From a checkpoint of a small mixture-of-experts model trained on Wikipedia.
Experts: 16 experts in each of 11 layers, 416 tanh GELU neurons an expert, 2 picks a token, a softmax router.
Training: a variant of SOAP for the experts, 6580 steps.
Below are experts of layer 5 (counted from 0) of a mixture-of-experts language model. Rows are named router (the router's row for the expert), up (a neuron's input weights, with its number), down (a neuron's output weights, with its number) and show model dimensions 256-383. Each number is 500 + 50 x the weight over its row's rms, rounded and kept within 0 to 999. Numbers have three digits each.
After each expert's rows: "gets" lists some tokens that make up at least twice as much of what it gets as of all text. This comes from a sample of Wikipedia text that the model never trained on. Tokens count by the router's weight.

# expert 9
router:503487475552446501474457368555606476453477478542470471495439531451540500515557468444490563424486522486518442501550458573508476503518536426454555439545430501469517479540520477446442390457600496477462520455508598438526467485489474555488416422500475547599514400457423455540582524484488584478534547457436491601510571570476502471581558449483501502497484495550490516574498444552458516416499
up17:510553440537531556513537519577520424504501520466490498501534457597563589540583409587398546523558607522568582514608501592526442502521462520526595552577503525514427439513481471454480468446513404510490453570507554466461463498579587542544433552476555510546517499466504508470591469454517500623513557471609593502361567490510473580530455539530442534553442386436490559475496437497497473510424
down17:524517525394574505485557417489435500582542510541500457524458471457393460515575535447513513527498516524521425555517514472571499516507569440496528575490521443475565407509467543607614569559474558457483554584469485505552513556424407535476539502495449504531496570547492504505550478440492386523494492481510413446495513457559424483558444504492581590526572524570464576508516502516519455545476
up18:519546541608474424535509445454467496496541543445493462534594585531492498526520393501543492479452448484535590521406473470467574440470553501508578471539583482542518506559400557506536510467449487491494477496547465574503480521482556489535496496463476515513417526504498433530518489417605543501557507555589542598432556480447558543478470489537563485498480493450461463527491539465524440499527
down18:522498457513464627468459480575593454378505579563563468548492439516463448539466432546480413562451422490585532439567501512569540469548483496452573478509491552455503519422531504477452418519540479497464413486506595479488541523443494503436422474505403435544518477510527498527492500502519510509490499437438516437495555566529519543573475492452552466526461479565483464425463515465478418564523
up19:546486511544539567526489586494462459527446484506461518564477444565606425550475537528559463437418487428465455404581467576492443450582507511477646490503466494508475492515415461546518464468466512473489591515521546509573485404535544489515455446530402507529427441550452436476611570487572531541516494520526484535503490530487480630559459568499499533587499491486496539470434576464424353443515
down19:481507547523567598531400536496462485420479459577500520450417473502519431493482517514585463460549488581500523544518549527528465610470576454475426476480575568424613557553554504467443504522466502477507442533514467575510442556504509553446527451568511500554531580509483560521498466496486491477562469447563459512454616464472521484508519424550410558501514517438591583494485484474535543419446
up20:511543474487516439538499469462527516502481480556506481589427513501459521533512439478408479482582514495496494553492475494530428467522499497475453555512456541481543529518538551538554473550451435417516480491423538572494467432498566522425513593511449519457488458437429538463511519475535494522508507489532544506498515531517493559560562472468564453539515427554522564445427411469552513426572
down20:585505530488483552563510488500534410545477591549451480475516520526366443458444574394497443537513536501507512381639480543522457546598548472523521454442529497515454467466468463436525501591451528501511421470483498537539551518490469519536454519567429522561547554447513521440526471448487507516511536544462587533423507459556546464440500496489405555506500545525536468505429510527625521513493
up21:461444507483471421476543596468499529447528542510484556553480523568472498478553481529516553461492585549518434555431526426476530577486580460473497429522550544443498428486515522560510482506583365569442541552501546529477476484509529507592431520495538546422469477502442563509533466521485492451533489480568532560420555462533461514521469393459575526486535513580583569469542581454455542480472
down21:423458547469538501477412435441569531574512566498457468649529430466438524452594562483498421548416489364538488541422524416526484402549504493550508522441534473543528469538467472484564493462523505584506528492484489520517437441526426479502505551442489438417509537520459496501553503581500476488483485527505477557469585532542520413458496455551530511550507417488508522534532439438522464539491
up22:465437485569416532450596508486519494554531505485451441536504507432487480486472376466485408510531525430470455387535441495467445517502539465441542539523481476437462441604520513413404529491451567523525499574417552431562519543494541480504447460570519607453477531440490486525539468487479574549555549504437497552464536415534475425515531468548478572558405466449529463520448538507387501382563
down22:559604461526488500544468459534436485507438422514541524484544490519481568582445505556565475502515466491578514575611491498521429516465490507509546503531445404504495548484611596554526509568585500538580586479452481563444497497482458435520443506512466571396513612562518522531450508503557494479496427452466410471486500494467513507491551462455520461414513542490479481464430493516575401522458
gets: "\n", " ", " 1", " 2", " 3", " 0"

# expert 5
router:559492509552495515454552493456545503479512463466494439484514479485415385428544533497521573509500542469577466505488558531539488503538498495507564513476486521505488493486538546545439466546495530450534476499524465514523497482421580552393469474373453503547511483516457452591554496549587524539499469482493596602499397593520586546591516563583600423459545523464481501571514454499521526494468
up0:423549411474433517481439497446441468408569586507552476555496654479551454508528543448506516509519517614514536490528475518473462408500413489535532546559486546461489597485443533464436517536499470577524490451486522515526426509526490447562493458538510527514503561453492553570518453478573466465501435623477511560486468558562467556487516511473555469510503442577530448466555423477502545510509
down0:524460446513492513435473512516421511456486499494579483550530510429604434465547570495576529393514410425532451540509500514514497482467463531538510464538442534433511422542554489518484473573410549463504527520480525501449461519515524562480460560470468409468573458514548535575549458484522512464502464486459514540558577487528463524466450523565508471576465485417547479462483452619486448526539
up1:549487518504394440489540437353459542518500397469517524477476432537409468486467522515480440401431486567440448557406543411580491528342397478508540533498455472568543517452540521520508502394499505522474524470466477479465540600505508475444486440558560496588590530434485482507518500508515480467462555524528452471431516485550571424506438529568583464436422580536518520522501540506520520497540
down1:449446502370469531524491406523564503521388559518579432499544476437534515454522548453621580420493591493495450458458488586480543374463474477521506500480400499648528525445565455441493538480495467503464489471541473506507434549525576468531501524493486543498461539520492484487482403636502498660488506440435585502523508541512497466476495517528490492490527578536525468518445610461488506506550
up2:580536538564502539506476463555500417515484608471683549537451505513555600485602570461430441511508468544466488481459440587490479517586470542484519594573499459511542510489494547409529574455447465465495510477441496530484443597484547549486466475424453495516474446579498508440509500601574414582505536578407480542481491477515456437486553410526496476510525523480439547524568489438496559484450
down2:473451572553493450511501548478524488432496511506527442465547524505434476491461465485511454507500482501408569525528507501445432509417498447419536504529559543489569475450511476535513538543474435495468397512518465434442548429499554494477405554511467487456576547517512469442453618504474628477493412468518557557625479502471531416577530529587531517484502494506556472547569468638433498507534
up3:438452480596490463495516423501514578577423482536590463449500565523514462505532443465507432423468437450517369543657497390388498517612514451579512506480537487517496423567444500486455574518348572467492477435475539483546486490492460516450494413567507547517482491547532443483507520489547456529557556552436501479510448527545518513442498571481571443554486422507553517534478526464501507372413
down3:476520558473469538483422606568555502423510498545474415558514499525538529415552501495425508452477466516590428509474414500450495484498440444509486487507610549494432499474511501432471453469441506450501408509502484502528500531424437522498532535522516593502528549390417499360559444538525532511457503546518510437451567471562538476487480509485466438547456505540525519507609606378621489442525
up4:472552520456545485535467515551478403508477523435373454540624564526491552522496395551565508558539576514521436472413545515485465510510490468430560461511586497438492414482518595583463526518492539451540517523494569538456508491581464434521558443524380582425440474490523564412447519428530544491564465477537492504521450461544505538444461385554505491464428500457527582507485466508569511512478
down4:529500534455469488564477504511486560584504488461523477522539467468429431534500532500547483445497488506472597489586479595589504445510511500423524486496444512466535488501583521481401526458473504451396555516535582443488504538478456490320481506410555493464456514514505415524542503461483520418522453543522427536452497475450521530510487581515489527546503636500441467602479588445473529484439
up5:457522531615551509468572562436663519509543513536524507571517466501483451556479471437501555445506467441432465494497419452496553509518539489484477582496531578486497537503479494535588493447562534423510494584494628540446506536472571456471470469476501452571500450517483518527391508509459467501438549483503582461538570574565442499524426538488541480478595537421464525509544544503428533481414
down5:539535526483459551466494453499456452544481486469456529554480475456658467534462487455557488464524522536462471571504511502489446461444502450528536617557490531524598465518579483395513469432540486570557507468459528474500535520565545516518416568486452450552587500407391506530446541556523565511567486542509499463617530506569561470435430569433424521480467405439451444514491524508544461520519
gets: ",", " in", " of", " from", " by", "),"

# expert 11
router:513453554521483526480519483503492468484406372542453456533485492529508531508582438528511622482472443545371426462610517570482546557428435458376501507523451515423571500466474533520559462472543549461552504501503465450483501546429447509501504455491487441507475469469370523459516489450520498497533472456509495508446450487553526409619452495500429458512535611462449406491462538438451531506549
up1:416501496475639507508574492456570491509427488572527503534505528474386526627508501468581453506544449519494513539592470450471503519484588451492526450476441443517555569517414519520557475406452535577478525546416485520588450487508546561509518532549421508537458554463496514576509476510521537449477538515541472455457451493507492514487439476452484448468523510428537460561508470563528511559506
down1:487469506450506548458502524483526429476500457474457481417492572536531589407453514469478543493427492563456416476518489494641613485542484558421470522494473506505580543510436412413486538522513432494472588486555511498495450558489511489550499435470489492498521441509497489458547493559522454505492495572474459528590498520594465527509427529531463507395530525570525545480512460515442422499525
up2:462526538440468510467417532547518368619550497403480431517574463480455535601544490560614416600487475553456515464522585615521467438477518537539578441498424459464526681582500483593477505407560480489508534484509439591473442515428505597468433401466499562491400469558481560451465447554479531552465570430417477534543644489452492473513499485479580530492537485491481515554485490531430506535390
down2:451606503530453464528461360474503416561534475544553505509489444511513560530459500428459448437439459485539554448467529407534459506452524481555565446516521551439515518422472484528499452420472507429630544484505544509537522524515502541487499444484497461510440429501507599565523634580451495439513569485518606495519600530476462498472444540485529494427541434557494457471544459393551475483558
up3:543491534612496505534460504510563576510572469577530515476474570453523453469506506500605598480467468557445414641488504562429450478505535437513494401456495456431477504533534539568466430563498475488485448484474486504464531475539459596539526531502572451459557578451536504415576451499415482542463390475448528459535469494413509580572420516436501575451569483576629405513408644507481544508543
down3:420555540541510494513430540528457516550465440493469550530543387489546412575440537454540514432465591483502467511575444524430432546457507516559541479446440516472560532422504489548493432552571570524524529537526462565450481491484391585522466461548474486632457557474579501368432539508549485492468462534557520512558448386512480489489482509477460441444478557491528446612513545464479407443413
up4:519512547517493484484484488449426552563394434450455525492461409491552610464555495555525450383411499482493426477499447499566450498487420493514370573456485492484509465484576555557534474524488463395483534456632481485515460446422536524463579602457432520518513437555540448583506440454504478448421520568473426437486481506468456434553561514461444483506506570496482429497541498547422533451486
down4:544462562538459537492490481507469457490487402475423448485490466560487482462502467455458518456516480492507479487449370496460473516509502556487502577403485543518507539533546549532527580558592432505455526503489404515533460488515592478607522439440499491589470537490520492489526538410408552544534335455440554433495479503524414482491454538448508419443414487366527621513546555489445529412535
up5:460582506522446528550559453475552491524504558536605558489548538576552504470593459494500397465532513458527484537448483447447518479548441518478455421534487592545431483417542552552486438388513565518453529520448534536433541559581410441582630418569558494428491385539518456451514488485548552488446553455500505478436470508548455470471546452503520456533555558567535536433526458470519589478508
down5:459426400579477441564520581497509555543513570436423460521466361569492478498443523479555502448467572534518485425536563478454561582507459569534549578520515434491487517467486520496428454509478448556482508633463460456467563488434493564496410521438496529519555523439397460489499570521529439461593500461485521459561572565508426496554354550444484521614510442453517515531513495525414463459539
up6:459512502450504485440443553553485550533508534516474473517489456566575540519462516545456535443563564485483480518538580572400459546465551423487512505621586436469573470557519441539554467508388545451533499510597483541500450573506539565599463514527579534573485530468562487530485343479447518473498507507368477538492473524475490506553519538552456582597585475480426576489507489543543505571422
down6:443515465499545539561510600469553499468537507484495551449499553466449542456447417456512497549506514384530437465434477528466543462465457545438537409471504505499553581457567444434476538429475458530458474570471521569551484499487505467523555512572571538564582546424428490456480559439488525563501442461555479479475465426553522463486482459546519515534468500646402462479589482508508465392488
gets: " and", " was", " (", " to", " is", " as"

# expert 8
router:597522504422412477520492462527535459482504472452474457564554544537455509517613408475583498514512500492412580532479481547536528489466404508480512474576569496457493452421510569526490396477509576456439536485536501488560490468432503532381508466449598448506426428498384480514513387559528524514527541475492516494531574484526348480523515531464530447578526448501509526542471485497347556460545
up1:519460528480483556478446500609496518536558455522548483477494569513378449529443481564442500597577457633449499550525556512437444600629438552565522560453492477457477559553465618583526474578500551486471527461435571496551585502428524506507460456452488474447542566462454503517470413421528502413520569474459511471473558469571519477409562540490500542485521417497551516457597416539454577547501
down1:537472431543580513491463499466568509492525557593447562476538539539495450509477464526503532446424524463553440499575516560512598499468535520493503460556550567484501519560456532422631575536463465583507524532503499538514490559464492460515438443502501549469518492547433532498469524420567587573535495541395455450505529477502542574441544508561493529483505501501536508487510472571450504467540
up2:530402441527423501472448515449466483511508502477486523509472484470424547477545489522430565524480523532490443506454532532593466463491483478502452471498446574452487521572534494454585378423408551503400444440510470460504511546501486555416537409504466474486443517499477499521480441428439549534535590498504481461364484457533509485474515508480463515469517528371479483503544495452488477487551
down2:550618557533470569453461392425495368436506539540507501406439505569510579493436524540479485472483491437438562457544579444440440440500471508484475526503452495491529499497502514434496531475510529478596488575528557579548534508506425567490614528465515463500525560547436588532451546487396432543517534492538491531470418599513569507511508435429570537530461486636442503530463377565403518582435
up3:502505508465433504496437463435557536447469449501486524409488490472474397459475457509496482465563465514509430516511513484451443440471579518550499429531556486534538531498450407466534508553550547547472591402515517434485495556477509473592511423505537451519479554504484591443455463485498457511488524503502442542464485558436502439520419528565462541405499516459560491459477593532379497454586
down3:525371395533511481495470499482478571402450485495559514441518542501538497469474475530391452470575496440517533429548452440415493560587489571571485547450487464571514495534492566504454538632496559551442544429479501560522449432556529497436435464514507450453532482488574549474532506478456469522508500428514552551487509465558586448506543516542492536433392471531532402544416530547464604624500
up4:545488419524497493482487517460564457490465538604420389500486412449486521590400505461502399498466457507472617490620523533544461609506494472484500404473473501373467488491497460634403410514547494469479528443449534492464452463622502493502469500558601452527503507443620465610477560535375598531508526466494555500498540483551508449510466571487537489524586577590522563452537513504444476514503
down4:534386512553497537570572443520503560512464597516485488525524523507512475493502537511469502497555558522457601549525502480593527558548502564465496550423440477573552503541467479481516417515510407458537543449393542563537487560456464472465579477510462504500512418506411446457500516487551414488469550455401491495520568483518489482603397516498511556497496551483475454492494400444485485530503
up5:571473594540538497409565544520560511525530529468471493604491485547474498506511525571542419577540524477501557523562434508531563466630472457530496508515477475503540506483467505564568562440413554432523491565449526479557429494485513547534522503495473538502454507507510520500562510401513534609497485463495500559445410567426504499483455562491524456449552534558511550597524541471531547436490
down5:613484430554407484525451521550567557498423448566526500482445538569506517575563513537530490444574548564553477308519551583451505520452543555464512533403548457518409541491500478460517559470593472499506538481589524488538561465537494493440454527478506427496492522561583438453485555533521455483482440571516509391553488469453455475435490456456509452507456522459559465393440527475538425521535
up6:523528611468404506425531595611431483472592601528444500470497532507581512568428533489534568548457458557473493533484546470555603513595529504416510418503521430527574533462544493420478559532531598514389520457463482489523504446473486583526411477528565539410459552476558444569460508500532573553512468544485410554528514568490521488470494474523507480541501445443500520496471571503523497584535
down6:543478599454561506521466390495517504559575390579564517512490469554484575466493545583446514476479494514528536447508442585513410508468468505493458500477555547491461528484503533457542390466495516573486503460515485433454561398524536438575457481447527518585494370485454501547432484472527519512553524542507519376420488555418530500594554476556503481555509500502520553520496449519364394389587
gets: " the", " a", " The", " his", "The", " an"

# expert 2
router:496519539524497394519504521535341486527556495449496588603455489511429449565479448462466542511542551504470468480534508516468451555514520509468489517547526538530526561431544508587411434445539444429529511543503523462493535574503534512541411428525522530504446588486513424480594492605456532616564489464566559511543544544503384496564448557478443513481584500435416447488515514489491519430542
up1:513502472531439393536529563594447525495519501541467447464416417571564491489435518468521555528394506468538544502544436417539561556521520524555540500468482548444470571517497456378552442486536581582449485563459475445444519592537571506531457420532404498563479530556473509441476423576457518572481401477485568411475432529539559494574516487457465476549454485573514510509647504528478522451454
down1:518425515434596534501452587468509473583501532498576542440485485439495409489491493477518451431423498497473492454532470503522526483502373525477503490476486352554404494582557455506525409507511503499435518574443510484390524406486498577488494424518504561489551562479511517391469553460447495462573471504525546435460460512568536458585455475478487512421510459518447494523527437524544574495454
up2:503547398462542465474536443609457546450565503476539502459450526463508562417517544455547446421602536483546567504498461500537548519489451496545586539497529534518611589526517539560530514532534492556543452493467492513500514582496627531488425524496451602469425472504514530472451424427470457584532565603491493593553448446487539506515519558450504398511595503546476427507424477450411511470453
down2:494535446432536438577517531533492481469477487472481488497421602430439480568480527493516468562597489531624370466519497495465480562481471549512602517515517540548474446506484516536533544571532546520538533474392499488476465452515456444543519461558544558498538567517511511379505570501476533552512513518430566514425463532458432596455561547487560491436570455447548458490495508540472553453539
up3:579538487509475504591403391503524552471523555541567502451496440496443507543464532561597488546423416377502582465519496483459537464490487438445538497611530504478482508526507494479502469461551563546388478461435485537541563510533517501543494478488514522488473603479514492465488486579445390498361436448413550564465452592550455502455431485503487514565475516531523485326482524480465538553503
down3:517530464566524427473496525427565474505442577489479502517482509545506529508525534502537534414531609467564496426539470402520443515538574609510473618402431545548679468486558511593494553317534490418511501534543539475443538562531467505467531539578480557586512568446438586495444571508490523461563485431454548625501515538505519564531404527490527453441473467571563432465465390434482551498474
up4:424519479470491613580474466419495477495490501552552530546474599486430494544431501470586464484422571463464405421528457569533618503492556550513505387544466512504481463496549528421529550508591516532457453576569461499470447487529466513536482403537553564515469449531525461511473485573476423538425441427478501446498501567521442530535448546453555430491573504463570481498479493435509482492511
down4:563475531500521480423522596438514510499426560543572527549533577575454488538437443498545491493606557492452553472410544444423543446468517433521486495445505495491486528538451565481468574497573497558571513459444495487441497464578538550437565497544495513488618567497404484510423591489477463450460515413463445600531389603533517507458462548453577494534528476535532430511501454544534512533473
up5:442457567533443524479493539527481430525558533549473502476482561520522500457479574518562515516486474552562517483603501446522508453478480456459518472403429509493477623427485463469523522454500498483516482504502513577525434443515458466451455496521535540509454484452499542551565428468494498502463570450484490562521499557404535589534513506497471504536563447466401517385524526376489417459533
down5:553480539517514494554594455547497561464498542426480472444492501471463532491450413438522463511497552418482574436507464483469492528565563527477529551524587412506471518492436513483545452418456483480545584494449514519496501567585556536496534521516449502419548491459572539516582502447433445589475505485399519490552477542513526586543530518484456446609603542531548535501448540497488467499486
up6:500495518400526530481426457504371469519441471464454484502555430406505511501527523500434518558475515437427554548558472524438536515432533582490471530514507512557542547472523463602602511449403514619453459512521440520490497485515512518551468453516536520534551394538484565568407499570530476544572443455494515561449540511451459427497499576482593488558440462431511417445574515450597452459597
down6:504530411465501489494499554523459377379499553565457492592477509520569543493454491463496551551500596533507494471494555518559420467511606482565480523500487463501558505455473534535525514534512498508378540539559528461490441453421475482490437555506486530389525528607619454503541463473500566544460518436584543550470510622488514413546497464532566487529511443530618490449427537434522462436438
gets: "|", "'", " John", " St", " Al", " E"

# expert 3
router:552570519553452516430533498615439532471452627477458515529480438433459420565442478501633507489531470429448419508500492484418508488501456380501497536528462551497552472551472550462458494445584562610517526544454565497529566558524556503488554494567534506544467445509546454470501440515618500475483554384513522532454495499575450490508450491601528470493500513490520519579483394433575526482442
up1:479480561542568522490542556512485526498548524581464479476521539462453431469436570457607508499536540580470432391572519461449626519481540547439511527442397599475537546590494485502553481472459578510437450551421494529403576515524454501550507568448481501519483444484468592522468481483499505495426571473455521516500525482551489434558493602397443502516463509403476538521467411458482541581359
down1:431439485480596550418487475559582608499451437558417457443458526542475427428455411505452537533483554503513573487502432529537580550461581535621420480453450534462503543494481438553528538466555445440512461564522452518467532462492492470454514382443544543402533498543550415554520444463431456497485488540512389554551513513509455528512562506555459489479432445490504532543473529454555560507509
up2:488485517548495515512552445572519523566451419608441565504548633494442542491497485512432471453492515503456374536519561452536596534563502473593561553521461548546471551463514462573403577480524468465470388600539489507473481537610557581548459476570524513419535543461570395489451480418598413475601495440467583428479455443566378513562455525530400497505462428473540470496330483471519409515525
down2:491453529400468488522579531546444423521541566476496456543531485548574409472574484592485537446487427474599556594478393553444445491423569506446560528553446553469486494405470596481528438575528490443534463477448527537550441520592448481567535499548428455518514531487459597485522425555572490513474591512429423572454435436435521477493434489442438449467528482505526484500556576441484459430481
up3:543386436527529464462549459476588497587506435541467446542472563572528514494494521495565419486555543451495424460474504593471531591418425416512544470491420458584487472577545512469511464459548537437466542523636496522417502525470531443478462518500441493532436438522559494576410464440482639571439558464521525472480549516515575524498490503415526467501499479602506492504455481534503494468525
down3:490502470498537481582510508622580487483476483551505492482549546498553499495498428482560460580548502419496456588485436507440545485547472520450522492554443546554457496527466466470489513464548523455478473496494485519504403561468474458508520466459532519513431539494458528360529425523527606527444524506542449472586509446516504450580465452447490573426513589420504572550486455526480444583538
up4:460499534514535559491534422481512490555473561483548504452462510548531509522415569475569436520568464442447513404485531521539451510523494404541487482463566524451516483476441456520447417466503496498551462493467466480453455469460368529573504537527433544508484549498525475514451430528474531500506475518518432459471602601526536549583372484398537519484381389451374481483480439461546427488549
down4:494473569533483455505484625462556546424541572549464544419577556493501470485394374535498429526608493458519472522580564506407454555575546521591452436610385561467498495496528506525581533387572521493528531585530517564560524485474451560557467409544381538437537521568580473444529520561521527521584519543485495526475469446524468457492531461464529490434533457459503478557529544488550503461508
up5:478599532555435458593470443504524450532485536583431515514509467500497519474506511443547505579409495476473483593486465463533534501536535472554593544503486650527468426430495516547513440489507461424426500443555449481442501475461580535588470553556506465447485418544393479526547532494511477559445419510393540448504516515493444494481476514589535531434523457490497492496506531426556517601485
down5:476470620531564495505524552498451435400473523417482497540540513467529444539491477557480567604608505541553458578524520546492492483487585499433543460508547431500625442584439415514487578453560490576495533467484555449458518597493511476531583464489495524616456519427513564478475546446575454432600549456498494465447569535467531462563510464503461530517529482441482519468538431448452489519506
up6:460431511558433574536531548488523445400518493479562455559500459483501608493526549422543515480532562504528471508574485451572411443517497430545524477499589464523518471426564461493539517520493540441490577509564404491586519458497517555497531514545410553489519474502510544526439550491449548482534434416513521556432586528404547582444560518511516409487456524451507417452499533518500514482407
down6:586526505566539482441545406453541596404438528493460517446562479511542555525463443515518535521470511553470494534538614549568568470530468489576451446503538589520455488591619448480523473472488474524517389495417554432442509496414489479568436517488408429531504483464478467497532496457443544519449482403459418571617438453451503488504545493578467576495421499529597550414525523645482508500534
gets: "s", " that", " which", " he", " it", " who"

# expert 6
router:586480431631403488526546509547491409424422540453480521532429526432484492469522499548479521496510485477466397435485516571551428521455483429486586607576461495506530483482427440543538482574509457578518535473472565527515514582427491529425466434524470474538540539492430427524532457524493491554467456504545456446478512492443522427497465409488602477433496474588452493487501516551474508559435
up1:482423493552593396516480497511544461526527517523555463548470483484504447466525474553490534486452532455443523482523432594508500465529497564442449498429499498526646403507502474524557510527507466486461550452485438429570412588445456459406424472577488550502547562523438583552589493534446435374423524499572441397487511546580455516475511473523563482517527484558534525468569499522497644533610
down1:604532470514567490505487528455430471501495568521472466489596506493498500476657498401546547514483491479461542415507524467550478474487479489536469518516563542544421473519516479518485508505377515490539491481503509537490474537411550428592649491490469517418401461443460570488541424489504594536400509513567437561557464480414539509542518412487431509498469572435566489474421477514528584418488
up2:442522540528503485469488514495510514461536461541537457478545633492454445435500520499431522495556521526512560606478519617477494566425512612488445453525480506459370479436484432621484529527491500465549462584463460489536433503416502507519540505527442535483467539448521386540551512499604476541538512518447496503424499469564446468455462432481436397498567482557494532560435557554547514514364
down2:594488445449545483512501571483471537515431409505454473467479476475529586463559425489550502531518600489502503482462502513540534528502560478503520500379556465517503497453495447569433526546602491515461480455568511507439553465437555542617491494524411470470515551487428514537503439380482531528418531496615370456548452509469523462523537501489444513468516440517588567517472534526574508490515
up3:477516419512495494527527481552545462512628394537499540518482457579515482569572446525473554510557528570454482533477510496475554467511497499555550544537543433463451521445457462521422602560454489516471551533574464443497514478595539436469493475476561496520417460577488403382561477543472598567465496429563525512395621470584513518592475464536552446402462458475506475424452515497498516487457
down3:468570466495476523462428371523534533451491561501482497425545538518493545513463557422455492501492516485487549444446602647563418432529503511505490443474520542473575569550631403613472454539558556464462503482526509488493556517515484525476586450497514505423555502560633495548555521434463487505551436480445494542517533524518538514466502528477503593462533424422480477483517509477452500461481
up4:539495431584551539452542463515432512471445490494459535483536487495450435436530427512550534437379496431448510483554593503444466454516497435483493527531539528510495516468511531555478500580512460576408537486554543446479536505535552624451527541492466470495446476502470458454451527482573483407426500533490384563516434607432556428482445517508500485409414515451530526481527527516564542499481
down4:472444611483557605483523536536447447512489436437490443483464489514570545442537574416516599496565555524469450522397548456381527497459406488381579412490551498583430615497513456451508532516462454483442458463459537543484525520437563517587544547566451516446515535457486545502550520466519515515539538490521512462511546410507453488410475504535515480550546408501539474514529508501438447455479
up5:416486576600452540497584538468607571511514508494451464481515465493423455452441548526487510488508529506488550543465572502383459539535576501468579497517476559493587500654489501492476522467540401484481508458439548444551575480473513499556465478505488433516509541570562562431483498535452535479454552453459513447481545434548564544461584443426580493468435456528521498417517512500482441465494
down5:533521594471502477386529472535546444541451533524445521523453495525472502550488454526543553571500580602475499580409492532549388500412559540361388480477495412504522460532498449504518476570562429491567468494564543461492490550437501527519460541486483587532517490475516371495429536474528437553415534453505478486461538460518481486527483503555443563520610513450504497458467461570552385536413
up6:451555536557495460523516479423553480558492509518548502585559452468479489576455504549537436487476472445452390434622418473446462526490453508459568449512584459485419480581491511518499441541545456448509518462477507507436605518512547455487469512547385506586548554522427486499393497509523529471524556459572432513483463480515518501511448488468557576517445520367538472530553484493471549400441
down6:519472519468481534564474544537451445510564551556528506526516540501552555519414469515434458372478495509469566596483569557487542554522603405613606547496473507475578552518514478467523467466429551561449443468484548521456580638451486539427525528484385524395537601455562537597544468418502434499474534528571530511497450482489503457532468475467499422480626438478429475525564580530519490599429
gets: " |", ";", " ", ":", " —", " 0"

# expert 14
router:541516536591486489516507446504464481544405537519487439590530580459506387480491522412509565444504443409478480608557520557514529493478459546512506439536608399496502512488476483489522497546507418461507545512496505547474567514518575550430466523548419487487453563551434437576477547509508452529452477512568521550482578522555397459469452545478476414500610419493450516477468471406426527552569
up1:564571501540485469496444492528509556560581526506493450545586489526491526622550486389543510488564519600474531573402476574525545442517452505491547552589495482487472484612541509552522550510554472478461519488461566488499439470512566438387475526451523473429595498441524585484465482534606499470493483504518548537495555536509414434472457488443490488451457551530490497417526479507538593434475
down1:513530528508499435502500420480504385500533503404548505542468427574485564517441596494538518515527492483604540505547408447449481589451448525589520571483554486597471464469501494483553484537558486607527480461459558376416501587441490627543498463529463583465478513541482539551439475496497440530532581525452551541430397454499483574480490433485471495489543535508441465559449473410457527560400
up2:493468516618599450564484522495559458463485439625441522530513504530469513528463503543554537561544477567475453514466435466536503480468481579527573505507550552506488590541525431611455541500443470497456588557478480606606517532465551490541432526500453486463471465513528467563459475498465560574489525568535450578495491465466450527528381493431483575488404414417542525534522535503519460528423
down2:483470487499550589426491583489422528549509500475470540479597499468595468489434608447527476441440393454489463574455523512465514489472567375565560493556514492376529512430519547462434537513533405477511556372461421487452407508422414593544577561532512464580557514479563476447491568517483496492501571498543528451540481550518557459506577538414480420489497496473461508519447474468519471467596
up3:516575588547479412495475464459475523430558518520484487519559537457519519465470409521421540578436414463350578482453590460457537516388574516442477635549535465468451493379486558433548495509526540463475376475553614535538497440424485542593539501471520473500463504447474562558477524552508467485549625474559507532370378431521531527569420400439400535500491464557506498492612478476539480522428
down3:540543525473507519425514393586488539597531445442476537547468542455531508519520548407594450470510551507549513468500439601526487511421476504439526480548478540542552447644467448478501423635512546499575544537465462534400547413523446443454516473529462481494599432504576570515464539547525463482509478489550530475515532431479466554583529484539601482435557513470509485532463480492466449438532
up4:513534523568596534500504474497454530499628519487532459542491523529560443556528523483401487543546521548474550515488517593498539402477608543446582548556573499532413460532537483471533500542516505470508391503510395429440552560450532499466563463535451508497483442501512627478492509551572541539465475521489467496507581484562483516482478492575505451470526513445442614491464512542472472565481
down4:523580463415549367499482493498392551462528534422512518439437418515570446399489474594529510519454536434443536487590501542494515510599517469529473521442547492566506494533502459506415489526519593477521519455535530407506567521517465530578588537489537478498515492477513463584514541554401501532456464495496494514496437538519446593430478539418490546439436536484499432481481607505499535477502
up5:515411482512406485399467516406544475492505552486483395506563553523425541514490428532481462528536447463544497459514448489445610520446498413569501553586511436459564571450447427493451489469541508462569481510558425556613469506430531503424488567550545512469485526449566379487500518474502471531512379486578571502449459502396412544465518559511518497612556501439485495545531465555484520469536
down5:419486451543516512618583510518534413527455465554580483417492505422478476470493511482488527577503574517553485486519487512526492517473559484507464517546500515554416482531455510542603375617418530529508500441565419577587504387456499558599495454481553519440388576505495528480490497499483499558540488471465521555506537485518521505542491548475452506467440520491558452512501619587522467408427
up6:522495467493455481599568544458482475452464526565533453465512512514449520516540548446461485469595537471456574548484493504465538505484592482461550487570434495518516501451496472520560494477551556476539481466427505461575544484589626463577455528508530558483472425476465535551496455462472349539466423552446409510446433534514572467531494415540539511560513480531519499474438522387458446539521
down6:451440481451543473446504475552505465559525537423552488541477544489525464436467483546472506454433519535528433424410516498575493529541343533523483412440493546488500521510530541533482550504545390547519496490515546441480453455431400436407592502506393466510566488577545513423471548595513516542447480509546564443464509353399448473537545532564494573518506521440502497475516480416445500565502
gets: " of", " to", " for", " with", " on", " in"